{"hidden_size": 96, "hidden_act": "bilinear", "moe_layers": [2, 3, 4, 5, 6, 7, 8, 9, 10], "init_std_router": 0.013, "vocab_size": 16384, "norm_eps": 1e-06, "optimizer": "soap_variant", "beta2": 0.99, "max_steps": 3293}
Below are experts of layer 3 (counted from 0) of a mixture-of-experts language model. Rows are named router (the router's row for the expert), down (a neuron's output weights, with its number) and show model dimensions 0-95. Each number is 128 + 24 x the weight over its row's rms, rounded and kept within 0 to 255. Numbers have three digits each.
After each expert's rows: a language model's description of what the expert responds to. This comes from a sample of Wikipedia text that the model never trained on.

# expert 13
router:144107123139180142133077136071158149121141114099142150127131085125103129087146122118125100163100145139120072122139100111155135124126089126180106110123154129157154182104113131172116178161135121095116132109125128107122121137148132130168135178135106119141116134134149143113093141101137101103
down0:116105165169103119114097125108142128132083171132107149138110135144095177111155106125142137165145090127128104137165127089063137164148118152133140125137105144159156157102122142116137117117133121095126152135129090136134119116132137075140130114120108163088146125140107173121080177133082116122
Main verbs right after a subject noun or pronoun, mostly was, is, are, were, has, also, as in the grapes are pressed.

# expert 30
router:123131141201101137149117114114143124125125128125126179125131166125144107140128111135122088131093139093106128150142094162135139135123077170155117104162167096155163120124131162134138113115129118069102163124111093098176136147149112109132108133093091120119135130136185149152115129167139150132
down0:170133088133143126125135121148137133104134098152143112106103077142124124111088138142107113092132135072110098130106171101143147097117148076113095094121089158194118121133130121126133109123133135158110134154136095117126115120152125127153117146144084101136083135184165125113085129156137136152
Final suffix pieces completing split words, such as -ing, -ation, -ate, -ity, -ment, in mitig-ate, prolif-eration, educ-ating.

# expert 31
router:131127115151139170134107116137100134156114107128115127090125151138102124118207163126144091120159133109144112133127117116154102145117067168124085138145144112153142172163097150197162131132129161114125112128107120113166127114141096142131132153093133132134132151120129117148065154155144143135
down1:133140132150124136117137088098159142131088121138122150125114108123085098115122120168122176122106149107120129122143126140140163094117095096101101181095137109094163131146085166166164115076107123119143145103091143145100152190119162102109130161130141123152122122117141122119130125106123127182
Space token coming before a number after words like in, season, of, or a pipe, as in in 1935, plus number words like six.

# expert 21
router:168113111136138138146137100050172140124125123117146141105121139118161119147176097172142122170197122115102146127132101134147121157127124182144131110136138087146129137148113171151113130152115116114135144134106134066117145142128111089120122153125100126112141126088164131123082119144152147121
down0:144104158119109118137084136141112083104116165121157123148145110140086100092119141152148125124140130124130114189132148103142105143103144116154138148115099116140205133140143158088117091113097132120113163114100107114128116138104084138136111184150159139135123140080107122111099121107139090099
Digits in the middle or end of numbers, after a decimal point, comma or dash, such as 17.6, 1,000, 36.03%.

# expert 14
router:155156146134142111145125113107144138129100108097125154174096129116123135111134077106135067155137126124127107118164116158173140107149133129143140138166128098142122129104129154125112113114198122144168146121100083076124116167159122125138107134129100114129117142142182163175111155162124142147
down0:101145153098115109134169103138190156132134114145103131146143145143160138109143106097083152114142173134088074129110105125138128136130135142149117105105113096145161127148135129144121094123111146116150117115100151157107155088126141119169096182101158140109130172110166116122109107100155135084
Second or later digits of multi-digit numbers in sports and election tables, such as scores, percentages, vote counts and times (2'3'–33, 4'5'.2).

# expert 7
router:144138153166153119147106122127131156149114113095141184109127141128125130129214105118118116143141128094126124113134098107149139141133104156114088119122140124132118153120096153156120143127117167125127131122101092118186137144116098134164145160116078142133138157076181124127076172131145130126
down0:104089134119139102123123112137150132112134092109104161131141097119127143136144126212122159087127098142106084110139138138151108090128130141095154139135080098165097132119119155149131104123148137147076151119114129141129133167144116154129160184081142164143115103123126159129166103114148129148
Digits of years and days in dates, mostly the 9 or 8 after an opening 1, plus month names, as in born 28 October 1931.

# expert 20
router:157145134154126114147130126111131118097113098105135169129082143131152154125177100139152111171131124122102092135137116137162147160111099155119101135165163092156151161124092181154119125116165120122149129120070098103146111135128113137145136174149098095162122157110172128145114144115145160137
down4:125129133156109154114143109103126121169148156121105125131107156119157130127146170149140133148075105138153185133108128152151084135119161120160123139131137123141086120109131129169143112127147102120108108113096152217116134149133149161109136162114165163096105142096129139166127128112094145162
Column pipes, dashes, semicolons and slashes between numbers in tables, score lines and date ranges, like 0 – 1, 1; 1, 12 June 2012 – 30 September.

# expert 9
router:159164122122091111141112108112164149135136116085125152141107123138156120109173119138141085126133103130112106163142138133149143138121090148154115119142168125136111169124140119139142125166180138123146147112131127027138138154101139125124101135133093116186136131121151109169082142139147142111
down0:128089093110104156138133160116122087157141160106184094138136135125137159144141130094121144089170127116133158119097164150114141091150134131154147119155127124104078126093102144099123158156155140114107140163166124137135061118131128138115087142117121115131124131145127139117111157061137102113
The space token right after a pipe or semicolon in stats tables, before numbers or empty cells, plus header words like Episode, Ref.

# expert 12
router:178149165139119105154104111123160136138121126083115153121106137126125155089137081106149108153144135109107140123165117150153124159153098154099123137129153122156117157175110132163149117131167117116156142110104122121170128179142160150158148178122108124176134181090143115137133111147153110119
down1:137104161112166086161124105094120173116107149167113114049111145141113145143152136094151161147091121146115139154132110118123116150162113118145157087125118153145118125067121113145139110146158118125139160163147126148135160169153119155111120130155154146157158130150130134114131083157119140148
Syllable pieces inside non-English names and place names, often Asian, Turkic or Slavic, such as K-ach-mazov, Manga-ung, Idl-ib, Kum-amoto.

# expert 50
router:136139106163139132188103138131136177099107126078124144105118111122167168141161087132144085190152135104082109115120139119139157176100111142134098111131143102160150133127121126111107144109147143139151156104108078092162114128118109141129151151112100106159134134095138117139094142128142119119
down1:131133186123097143156148118146142135163160113121132128160150108148111092121164096102123082114130146134100136113133125136105148125114066128164103132123149141110092119102121133130131131163128116061100122074136149154093147086095111110091176175130143111149116119126145094112116136144140116122
Commas after names, places and numbers, in birthplaces, dates, lists of people and thousands separators, as in Lisbon, Kingdom or June 8, 2019.

# expert 61
router:118119131180120148147130110103122152129113101131144134124090147076106166169158120126171106146119114096108131168136111130122135139135116144117084104146142110130102152133140160114166162157168117105113167103110121114133125149102127140170111177106057107127107137150128147152106162121104166108
down1:154137172090151112125118119118055133116136132148107121110109160158127111129113119175065133145145136096140140155108088164138139148121103163112118128141146110150111158142140142136083122149150123136173114147114112077150092142139152128103162088160123107133155098168115123113125116130117107086
Conjunctions and relative words joining clauses or list items, mostly and, plus or, but, which, who, than, semicolons.

# expert 18
router:154131141195122148187111125113118135114129101082145132108074094117152157116163102129137132125132159136109098129152107116166111125127099160149110113162122106164151139117105141171136123152115146084139106087126108102134122138101127125124138163138120107178116168133149137167104126145168165126
down0:130108163101115133163071120128134184137100165115100132161134154133149138111067086097151132109121108094149154139097092163142134137111125117131099137137140139183144146113104156129130162122093109113142143105104155127132141134117143130089138138118123147143159160146076107164087131124139114166
Closing = and line breaks after article titles, plus common words like was, is, out, up, back and opening brackets.

# expert 11
router:178151133134112106133139115118138161149108096128158171150086153125150128114130110085152137149157117135112102110172141141134134132109086137150099142135170115169107162128112149135127099136131162123172133093092142134133151148102097132126175194084139114155105168103141108129130132134165139143
down1:190151141175133145135156117087110132070140136104137130102109103127139145125146098119104158103081138098114112143144112117167138127128114157122159097122132134133157165067135084123156180103108127152123129114138132103099104129148167129157147136141101100126113122090154101136122117170125119100
Capitalized first pieces of proper names split into word pieces, mostly surnames and places, such as Car, Bar, Mor in Goedeke, Castello.

# expert 32
router:144146106135161118140131143119108160151096119116121170138107130119120170135153097096119095141178164144089081145156114143166161175119096155135092135126158132138112129134125142168163128152142161102166121122129128102115139134139129121165166157126127121165117170073176128144125140099113136148
down4:113136175121148115123141113147116145119125156116132129088124183121128066154127083131153102155174134087097125142073103124126132121141093127128076122153126129128151152111081121143105140101163130123155166132111110119151138102137123095146104120105150150093135113148121121166113145177148149087
First piece of a longer word split into subwords, usually a Latinate prefix or stem such as per(mit), con, supp(ress), gener(ators).

# expert 0
router:122175140186117153100071104091118135105124110113090142137127116149121153142142116158137112106108126074110096140147124089151138129085065150140107117117132092104106142137118160148119126092156129098157099136119130110179133148110124124114111149127126097129095137102126148167117164138161100133
down0:182142095120153110162106075108115168108113157119132105135110104111156107137145097092133161081133100118158116148100114097118125110114128137125123153162119138138105157117135094134116082125108139153156129134096150120122112129173107143066105089130150098122169152122107130134171145133119153165
Prepositions and infinitive to following verbs or participles in narrative sentences, such as moved to, manufactured from, lost to, back in.

# expert 40
router:124113174154113148137135140117114158126093120097105138154129107122152151108172140132138128131146128094069131144183084135138141128108130162129125101109136132148136181165119183181155130128151178110159150127086109102145134145110082121118117154122117117160115156144168148128118136106151139106
down0:122189098097144162147087101132101149122097134124145124133150119139121119110157119111139130146112136097148161138119101124132136156073148105097121091132109140150119113116133145134061128156176135140126127142135135131143158140182139119142111102166102125101107151146103085130167094120143151069
Pipe separators between cells inside wikitable rows, such as election results, match lists and rosters, plus closing quotes and brackets.

# expert 26
router:166123147128116132207127120122153137101142105122140175165080141131148119123181078108124126173137132110090095127142110148137131123118085133133102123152150101142123171140122132146106118111156140102122115114094130073158127141092145109152136164133105111149137145106159149143093140134153157146
down0:103110099189150128150154113094116138112071151121128111151143136131109167111135138113137154141136073105139170123108087127157103148096114127098154132155115146138146142127127148107120135119116134109123156126110144069102128153202136091138109104145169132133131113145109125131142146080128092095
First digit of a number beginning a table cell, such as records 22–18, percentages 26%, ranks and years, plus cell words like Won, Nominated, Notes.

# expert 15
router:135155170121133113141104121126127144103100112097130163118102116108142172119157139143122120168130157111093134111175143139133145121138107123142130110148142078131109184144134193134109126122179146115102158129083109131141129145117145127131120147124108105152136157080196128153120121160160170157
down4:100141152157158155110169171168106118134133164119124102129145142141177124121107139096150135092073115125137112144143062144111160098099116106111123119144107155105110135111141102106136114110148114153166110134153118145093147125126168127147098154093139072136141115131138126178087142129119106123
Pipe separators and semicolons following numbers or percentages in election, sports and stats tables, e.g. 100.00% |, 1987–88 |.

# expert 2
router:164093167179140162149119151157125115121101153106147151142113161144126119147161094168199126172140129104121081142131125139121151139139116132119147144115130126139126157168141167157145171096125137123108167145104090103171139134148115108110129120119106083168115135151139123136120144139136176126
down0:161100073139141114155129117119101181152122131111142146125129128132132111129123117120141164122143107118113134121150142122150094135089162132143065163163142154117108112150098079117119112131114151149115152116131143149161146121180128100129056158156131153138149129151107105133159127157159166170
Prepositions after a noun introducing its complement, mostly of, also by, for, with, against, among, as in boards of, bulk of, season with.

# expert 41
router:166130131148134133157114141115144127108117132110118182113110117122123112111159107130149092156143178106102132163163085134130116109127087171140114102136172113153146147137108123178147118129147165144151123126102102094160151141127097117145138184082120123144132153114171167153121145134151170159
down1:129119077137153139167135176113149155115082095090104111135136104124131148106156156124118120140149136133148145159173137139095101118147101105168129115099133154095124134145149114130136114142135132107119149155152130214107129093130125111147136183146140119160096105127119159120106169129111136171
Lowercase pieces inside technical and scientific words, often after a short prefix, such as all in metallurgy, am in stamens, op in litopterns.

# expert 43
router:181124139149139107183086115123161173140104110098103150146136109140095186100132115121144123154152107103114128121153127119129128150141088187154093126119174112150106128139122130144141110115122126105142157131082112112197101168135103155126139156107122141125153168142147138110127127125137121147
down1:132170181128143100105133109123123161107151102105090164149119099134136131096104139099124145161144146116094126095151164112144106114116105122151122110096084106141128151095157133091132154103136137114147141125061127172169132128145133092115144102148146108137136162102094144126144138132145187105
Final pieces of surnames and place names, such as -ley, -ton, -ford, -berg, -ville, -ović, as in Stratton or Burbank.

# expert 44
router:152150141190120110148137104082142198146072131096109117120143145155151140128129119120146118189170125121126101135163122154124118133104093135089094155122162100142124150139139119176104117125135125101118141120107108143146160118112088120103126125114110117165120126122160126152112164096146155157
down0:104137101106118123107125109145087111104157121130175131115130199119152076097163108100126114092123135108117113133133118105125124104136113100140096124112148142124122154094160133118133126123150166108138081122151155145116139105124124107090140162123155120116144147142152067119077138144174114072
Male first names and person-role nouns such as John, William, Charles, member, President, bishop, widow, often in lists and credits.

# expert 57
router:166115147148141161142144122137122157158138091146102121147105108144095117108208102124135124165137178076077116169134074128150131122110121176142106125145128109133119142135121166171120108096156150111142112118097087116148107139122123129124136154121102117119116148142140131172092140146140113125
down0:160100152093149098089136139130087121166129124098122114134099107124109084093119153125109118173124159113118120178142149124122081116116140156158117113150106143133083116124107078129099174170121171166115112113121138150129139122174117111070148140138169099113111107132133099129139146122131129129
First digit of a number after a space or parenthesis, e.g. 59 times, 2014, 35%, plus spelled numbers like eight, nine.

# expert 45
router:150136134191145150175095089108099141130122131144145165133086130121138133121156092134143098149127136127093087128133158138147158116143072133111128085185121152170097132106065143125125137118127155102149164126110117100128135151131121122135144123132105098136112165087162108151106115113138143115
down0:133124109138130129148115145119093140172128138115126104119145139159170120150165105131109109129129127138149139152161126127138134126113095120125138119131173117125081079118148097086173177168165142153109090129126116111172188126131122145111141139156180107162071131106113101148125109093111129147
Prepositions and connectors starting a phrase, mostly in, plus on, during, after, where, when, often sentence-initial In before years.

# expert 49
router:160110154140151150123086121129129134139101163100129116123135138126121183131122117119132085178098136124118143141179162165144117129143129169124061103135113124133111149106121155151167126134127140075136103123110103071142156122136093135137104158122109115139131143138169121147108105128183135084
down0:164120105075112137123144143140187123118170111135160126110109131150133183124121108095156112128115152106157156125126113138121152166133168137172117107130146137134091119113152108101140111147074152159154107083135131083141153148117099165141117111130170122096077121127136119117094109139103121112
Last digit of a year or long number, often before a comma, dash or pipe, as in 1968, 2016–2017, 3,059,001.

# expert 22
router:153111124178137105148101091113134135125120113134092137113113131122162142127162099132133128162137154087122099150174111131151144151107096151135113168142157088157136131152089144177144151095129166121122128153096128103148145134131131134190115180122087085168134133133148140119088115122151127153
down1:159128121150128142121154168120111112119120143185135086150097162166113115166086167148185139144131091161126141163144117065141126098123126154097106141119104103106141139115164133135079109147165113105130122151117091094147104128124145139144111171140127156127139104102136120106100114128134150145
Colons after field labels in lists and infoboxes (Order:, Date of birth:), plus =, slashes, dashes, pipes and math signs.

# expert 58
router:153109150138133139146137117107139173124128114109106181133075139120144119131178120113142104153133138120094087139184075093149113140122080145119110144158160116142112155127106140161152117146148140098159116101105103087149140123138141120155142176127118124133116193146150116137135144115155163152
down4:105129172119128112126133102110089133104111170140086127136138090152120125134203050124118121148121151124110184080118084136125125130120160113113141132104112132121114128138138097143128158125103151089085126132132089095163133145139144144144152094131121145093131162143138123138125140147125170140
Initial lowercase fragments of split ordinary words after the or a, like gl-obe, sc-ales, sp-ite, c-risp, st, bl.

# expert 29
router:147111123179125107158129111119149127124145092114142158137105154124162162101137085107177111153125128110090141130162125146152124162150081146108116104156180148172143139147134145120113102120153124073155145096088092122180110138137138166136130164106124124148136156111158137140118115135164138140
down0:132116161110092125141078141137093129148096118096102109140113102136101090114165078160115119151158099112155097145141126098089107142117154159107115129133138135116139098124157096161122162146117126167113135144135147087173094135180136132096113107161147165130114124137127098155084149107118124107
Word-ending pieces after an initial letter or piece, such as one in Donegal and Gone Girl, ry in Belfry, ale.